Weights of a small mixture-of-experts language model, trained from scratch on English Wikipedia: width 256, 45.9M parameters.
Below are experts of layer 5 (counted from 0) of a mixture-of-experts language model. Rows are named router (the router's row for the expert), gate (a neuron's input weights, with its number), up (a neuron's input weights, with its number) and show model dimensions 192-255. Each number is 500 + 50 x the weight over its row's rms, rounded and kept within 0 to 999. Numbers have three digits each.
Before each expert's rows: "gets" lists some tokens that make up at least twice as much of what it gets as of all text. This comes from a sample of Wikipedia text that the model never trained on. Tokens count by the router's weight.

# expert 24
gets: "\n", ".", "'", "an", "|", "-"
router:441424512534476493455569454505480417528486527508490621556514517463458495477602502583460484421522499464431492539405469561586553474514456587392428446459508564603406486464562522458455504515503497
gate0:549547474502510505591617453518459487525438499563472519539485549463536493384514493505531511474441435466530391480500452544594467491525414442539582550489503489480483528503468521534459535417536442
up0:387566548493505513406446565463525456474615439515520460573447426512463617542475522514525439442454577514512569519429454487414471557534454594455513523523498480532492413547488467545506510509496563
gate1:491472572504481380491525476488544422403437578460570532539512506517435509487512525553558527471543503565473463464502558535488472552505473530466505484527534577522444495432538559401386551529478606
up1:474497479448507547459523542472556548490438569506504445525519482444453447423571508444577518561487533411520424474460467505474536546479500529359479558438537436588528551470590553560475496507541476
gate2:431444553394364457505456505605469402563464547477503584493435593471517538391516456466491507453538446507577479514487555489446532520568500511530483536353553550512533527608538484464464517517480502
up2:487535414558462476440510514513405511516566571371463439435486417464483516530431511557555583538451494488504504461423480564418524519536518513520417481516551539457544515430437476491499426442617419
gate3:383519479595594475558484486499408570585509447556476498524436587401505438572621546408560542495496451448421470511393480497499470520503492558513464457550462579501503466568508491531462477562431429
up3:477554537493512555525482511463369462513530495432531536545537518554483517615492502412479515528612529557547604518502423572435561466478416471553460534473512522467491465602564632537504439455471597
gate4:509498522569571452488433560586493545491515461477546538503473546544514488586485427453516540504591512475488486515468487565454483563557476560532563524371537460490568455488537470521466543361533516
up4:583481487497478504576543493611473506539602494427511578502481542435481568499564487567440586477509545502510413493557354586516537559522439414441519448436515619627531482508646488512535510452497563
gate5:458519444616479526564466480489537460529485523511465526500466421478547419503540485528508492544442495538401510431578532493519533443533492486475563374580463591503528567408458488479480564534500507
up5:436472457445488566477468526583479481464474572526531494514473504494498516437578464510541517594552374513628515476562542396518478488576580581520422536427486537532422488525505511451484427503510489
gate6:490520489503559508565516559584588483439569473475523554557514509472463410532563526499521554474475457427477539494494561453561590460578462538421492493541560499603421575516490523606553531528524495
up6:384516542545432444480497536487514491507496555492522503449510491452524508412538485553463491478464529534484511455500507539490463480445482484447446494579510450547555575507604455465434519498453512
gate7:492572572551474472548505450567571524535460480542480558533405526524517530398407517566561495548420469490538468408515480484454547466518423504507535471524474536525581472424479526475401452494493513
up7:449497489457561455485505492524460493531513659473467425500609471605568601559485502501533566378465569526519417467528518523520479461442463572497471370500545481487474557487539522504473510588487429
gate8:429562460479536596496475521541470593563540506475431498588506499468473594543513591507473581484557538451549530457466440509509539527571490545379505433478472473525586436471488612578448565422565549
up8:491538545449434455534496545523501468482372487483521606484485410501516565539470436455529449537533529510513451583523573478461495542456450535553571442472610455415472454538553463399532431554473383
gate9:494533503470458484492468528482556464536483419521557524496497444402455555560507477454527475432560422525516417592456571463535428464528550465474513452544486475490394599510433525507502562398496482
up9:530543537411493429509553442557466494513459535482495486454519511537541525579558498507573487602494470540393411533455534567496427549521463462511492447545498467482466557496416481461493471476465488
gate10:509515475497532606448454533491481518436484580489495533534552582499413584493527511475443482498498520450471617478502450532444511459475526540384541483555396526543542476499584462514475460388569610
up10:434523593477466528379496599511457529521495559472560468525596487489492624539516514503538530428384443515591498499442442472481551471479488511414496472512544461429505476484472408480458534491522547
gate11:497463591573551554496455380525458538456462533413570527527492596548494523571482463520477513436498482318599595416460501443522523493555408512458478510536488481570335508517417424473469443539536510
up11:437494563486488529558583457446451434544427469531580494500607454562548505511531549402532437504441426491456485490510488488512580525477423470437513527478526520476461514448406496475566473536539576
gate12:566382460569610531535581541525437412441556460388471552481568457502551483449435563558515488501452514459485522480516458489369632486444582551544491485492513432460548507464556456490521577471532407
up12:444387529490567540559452431538534583540428522449566612463469625551440552470538497409551471422542526550580444495510550515492470561553466492410520563562534551508525486431501497533446519472579579
gate13:553413588472446438552559448399485497608410556449527461439553480603388450450491465453483492425480529466503567417560576474520466392479553496469487570441425496467513572436573535455521512514545399
up13:559460443544474474582540433421559457565491464495502436521541508543420456515545487469472487496515458470456525442543613521503618442505558427605443552581480529508519518540534517499473520510543402
gate14:522528463478583509443415446465414626524452501459499470578452513502548519435631446539466478462451517454438396422412568580530393567488476452434564543490474486472516539526471468565466562490504491
up14:511634407422409528440553419564444381521573495575501538462551488503545456563490525468448437555458597439469440504493473489500465616507499521557552479467398506464590486483524445505474423430512474
gate15:504500497524438542552532549491521430483544450494598510512517465502555506540542575400559444414483556469479477484391444445481525440439478493480444527560479515592506568500551528483558555498488509
up15:491504448469557490473581490565515571474542473515544516535622498512523468509536601459456531509453518468616542576465498416444581472437516434574455476467529520483481518635376537511516395538460553
gate16:410511508537507465449547498482545490507470489537445515534493451490413510559468443396525583472473412577471545484511537477612445557482512504398542517466399423437472518475490506545503502495547520
up16:550546433544524424538498478576547465513465416443482370474421465563506584544529554483380468498477456501438530430600550442436526454456506512565406570497489570519453416534497472471499504507498391
gate17:504550501441445517550451482514548465536524477481507464376481475507516515517480511425480399398522544560530442460509523547583488458502471535494530493469530367490478461491429557476560515521457594
up17:516494514379442544512437535468510447502413515446464618607498537436496518544498511376434439452524411466513521519498608481579508546523495421470554465381571522501519480588509580492539452491460509
gate18:469518528506531604520447483485650475453384454504488559478505458464471511568528493485545525493478496541465499526566548554558511470470572512557438422438443442527532459462536476485486429482518541
up18:473529402537484475398500559517590575558473514484578438582436470449491381567407510626519564490447506454504433546458573453484425442485577518561511557512456452508493456483483429578493544540546479
gate19:467591550525610491476473506591487446514487452543493502507541542454482518521519454459588635455634499486495646531530492547469498540553483471528559531474456471509452471553518571488468556472503556
up19:468528448463496419554423524444537511522468447547539474474461512477519466505428498593482488544466535491443458599529491485546509475444514487505521407472490488397437588524446596520417602482495480
gate20:469490450432549555500521446532511461491434511505465582466458562515542470566578582505464551576549472460520498484612528486556520540490596577497513530510455535494456499423495460353431446387491539
up20:461493507411457539473531548543520479526522545453530588487496496487465589589451446632415557558488536527444473435481519412485462582590511594430528488539520460447487527429464472446434466463507563
gate21:461476590500546479465492554539497521578526475522530483535551519547497474464437536471515502453516473482471450612462570513494532512459567598483533510483489513424490489439560612523553547539601551
up21:454506481521547397525520552504593470493440455463569605453514449526540554591540473531495464555638489604437523474523510526567538509478396468461464502568501444540509495586516424486470459579469487
gate22:572490519578560583489636549515503486492452502528547455507460498532511566526445341477489554460468485489539520499548492457536492470531425557428525457429511442492425438531442607490398526528525484
up22:478505458527559505510533425505507477487508502525550487474639485553515448471593433462469546438471431430471531516399562404537515446471493444535506470647518537518473443517560534565464456444499531
gate23:452485533460528486574485421482518490482615548468473467426523561423500548512545508542426491394427477478528547439477459495491534479481479438484508496531524512521420456568456525498497540440468521
up23:558420436426473457519539560466515498485529493409450605456515524475498420453424444536428518543469492483559532444520430461487420514471583532542508417596475511533458438488525591456453519561448561
gate24:395537495529504442553573490630495543444510380545419489472517566553473522520430450495441474537481414437521551437509471449527527464409526540489479466503505485477530548532470452424539497459605533
up24:530517501516439541482474438407517511533475591376530472498477432492536510541515501445539501471529504536514413462531557535481447374626448420547542448466485582505538536496580443557452415540428439
gate25:421487468593505427505464551440413452417439480512485451517496488518480563495485469501420486526520546448527512507463457467544588496524456548495466546467516438476442451523536513541462522505442506
up25:591549422428489506428558475418601566556591461534432538486491609613533487545452569504434434566550435552406595545468500490536500402493563487525503488526460490552419492535401432379486500461511476
gate26:497482491510567535468518475524444458474475568482512579498515493529584485519484469473581436431444591525459530469580437501516509485415506612467547516429534490491483460497574534476507465495468523
up26:445470488466379465541490520433577552494496497514442546499481559478547428516538503513457548563479532534551413533507545484537460519547440523551534458506542540461419544495385492504459530510545478
gate27:499499476425486449440523433503586454498484482509473520515433443527415489448471523576521534424487486509415473449505492485527470508496516597601516523477535456532503455459477457553541480501606501
up27:439392580595550473532464511563483562593584546460502468542530563494391552474496523495428523478505461499516483538516444519415517585506407475470494511494534491475513425447514489476530528581451560
gate28:567448490492407448506551525491516415566515490556461471462502630543515554552565487593573454528517467506475461426559475533557477504413396576402461471576424454548594519461562466496441468556491530
up28:521461502397474550444544555555443369611503494527430524475513573481552509574463624612445518501476474605493557454552481440447492501383485568474436419568547469455572510460574569492516536562510527
gate29:492456499427558553512585509544391464502500526508498490553517633567522567556475484524532570468468520508474517429513491597482468421440559482452524490462464521495500511558487399592471560581524562
up29:463411485468536588464466547518523458513470426450559570544502579470451480531486535476445519520505589410473457522532514498459503520495552503420481520518409471531440584468479485622478553537658627
gate30:452531428560565453496447436491538467553502447523482476476449492553563466588537486500476500492546391542507456468430540556485500425473588492501436496446472610509521577488545451505476497448532362
up30:557497566558574520518541578547582593490573504491506528536536473514435493430428481535545508539524506496456616528549553445514562503565462556546548543530461504487577475532441526623521542526479448
gate31:503407529439442503518583479478529430515529482518549500550514575441483503462502508460440461437420454542563634504503519492499600475497459432536503440509635522557391466499526539449424447568424466
up31:498465492531558571461475428525488521592487475543481453521425458540432496479523468455452467563461499449568505538404505569622445467492487454433397429414500612373425474485505544468553417458482559
gate32:512445463462474498435511451573488428489518504449445454454534451470593463476570533502408582568457432467545466483488602514451535477537508472584434421545391492606487488521509478563522512468537582
up32:523508457482442477468516542546502461615625460559508408421497542527586542498618467466445547492497436522491502439481499551408431513472491564612555435569364463502477569461459528500482526503527577
gate33:546563471443500618597514503472414551445514585487454522536477588502491569476547571478538496450495423496457531485456495541502627502511476500504520499438524501621515441549530513531547485528469471
up33:513554449612573386460501496526567444484423484547515507518495571531500373507478473546461552564494560523530447488525444406510468511478542433485586502537465505445494564446450530509502438500482515
gate34:463487627466454479522504470567484496493478497580439612459362496530631552538438477478408492547405458456530475517526532545539518493546433458559503461450483508503483541549520506427415482498434554
up34:499589524488342407464517519493477454485576544567511560537532434391317496438531555531482449473464491491509508509528511471491475481509426568470482454500526585589431509523516374575549512505549597
gate35:597492544431506508472541470487468546483427541483471617487505529533490561470543521527469447541504527462519479490622494478519482456513467441507481459542451470433521538397475562475531567582423491
up35:477470470496572484554594517520554413519482448450477474486548477604517523529505541505475554546416494489472526467553455473403533531433471507479406542478528532544438548431366445546505498419440480
gate36:434437546436514474486503511514548511445514439477372483453578477552563535481484530491450507428550391484534365533426463465496522528518537481515437528453466481503551442520481483474409520469474501
up36:504505558478511551539469516534593546607421475409458520504496492496494593508442528543504569517577584497487540535497478540495475571527476513491527480540504454493549550521487506445339462473484500
gate37:544474511529502486481487497518637412491514395532467522591513466456468507502433534500548621493501507457578507445433496421504479521508505555604486458589475467470506524471471495497487465474428502
up37:556488487472389495447397533526494468503538483540484497501551443491519532543508557566530517547460532480438463470437509524487512555472481559544484491614527471459526496509518552515509555450535521
gate38:470401520537557553542439447559578529514542531515536447500481437437451504534484452557572500484457491455414516497545448546517474503491535550414517458464613536511450508484388560477454465544461502
up38:476577531426505543492620507515485538473491402504440476491523437528594471515568540556425485545580494520539557476481489480503461543468520436551529468558458557480610526529596469507557542437536436
gate39:472405567542470502452452473545510516559555439465440470453535538443435520528548389497480473501482440517492500551534472500507535520545496428534593502503531575501487503492416491466524484509441539
up39:501498428444540476635520463575510445454424474396611478450530465509475503531494588557448456439554491532457574478438496441518530482484469471520478466430575473513435495491537492466495449425603469
gate40:545486512465578519558503469447567461640566531477521564535502533530527497557567531535443546504500516473477537452634599479483549559487536507475620415465480509544482582488552487515503658505559443
up40:456523615510510515477534522541351454410443482597499487505537504504448436509500434470546570506478421492540432508470528582493483531562502426480408491453429442434440461482505476509521542493527538
gate41:487471514506528576556534516449522504499482510510496510507486565445495543466464462605494544531481596418504484565488486517554395537584524606525531529539456367466486419420525485430506522520602448
up41:503469504407391415491491466538511508487543564596488541380437502465506517526437393445484411461590505526541567482459486470568499459464530480417489477438520516536457534474543422496440421441471534
gate42:493439532476551554488523482670524523440544438509486481558488496476631533509456499545469516550492440532562459541480567536550554638487406513484427476443469461477437574497567475515526481443468450
up42:555520552524512509474448431517502463591594520503522427483444633484383543532504561453496491565439533501510583501534543523460461445437463455482585415563451512481447537441547518560517471440553510
gate43:408533542515579516474553443485536476516490508549536485473607556468473518530557432522607538518558513496500513528466424480461538480522511545426475499497444447522507413498569585446404566417368615
up43:523505502539449528437557496482394505520467441448562486357447376463589492537542500473388460500450492521490524391550499474563509555535506441522493470568520517472494525476516387536470447581469556
gate44:545487451475462503615565492506522435501542547436509535611521513492473591491445562458456612473448457501516496507495495572498528498442561518540541500453475512510472477463543485485460556484523497
up44:501442528516504395472516508491556604429409429514437541469478478513493478510473469446462531500551563484516441475492544419581443518511473520517444517528441587492436482526558449376517510480519539
gate45:481478510465552548507469521463512478502567450528539532515398402435465569440489447458565525567454488570581444557500510542612558518518411577459476343514526548494348483537535504504432573593462492
up45:489482520587456463505502510522515476475481562484486487356417511531420453486615559518467431489532447471520479464490554570458483464503473472479540546424482445558461447489497429500486403633540450
gate46:519503444506564457474568467548460508577495574567422431481471513562518444553472435559512580562459503492502531500468533527521499592453503520461492557581512547542531458569462456440527549513570534
up46:571546496619509529546488528550464447470478530484467560581402518504548518426403541469513563504532505524516513572491444480546465417567505502597505445465459452472491504467449488478528446508527530
gate47:467466449514514527486349439502626463449451460584443548532383467556486439500480481453432464529521449435519503481499529480551505490436416476492474545474476482527476479444500439493459360483592520
up47:468529565501409475518573536530495486570527555365477489513530421511483500510592523547564528382515470489469411530492503455413484461468522425486519442560518484569642505566565470588513600484433524
gate48:513522560505487483461460443519566554569389486531446542439513412516591430536503564462471477504471538442547494491441588528562482494509504480530528541472491548511470675490528558415469478495454507
up48:495486570530465476431456506503511488522432494558463504449478450496508540532484645426490535534511539429524551478532470553540557444491480470563471536504419575558445516476562512494466499352496510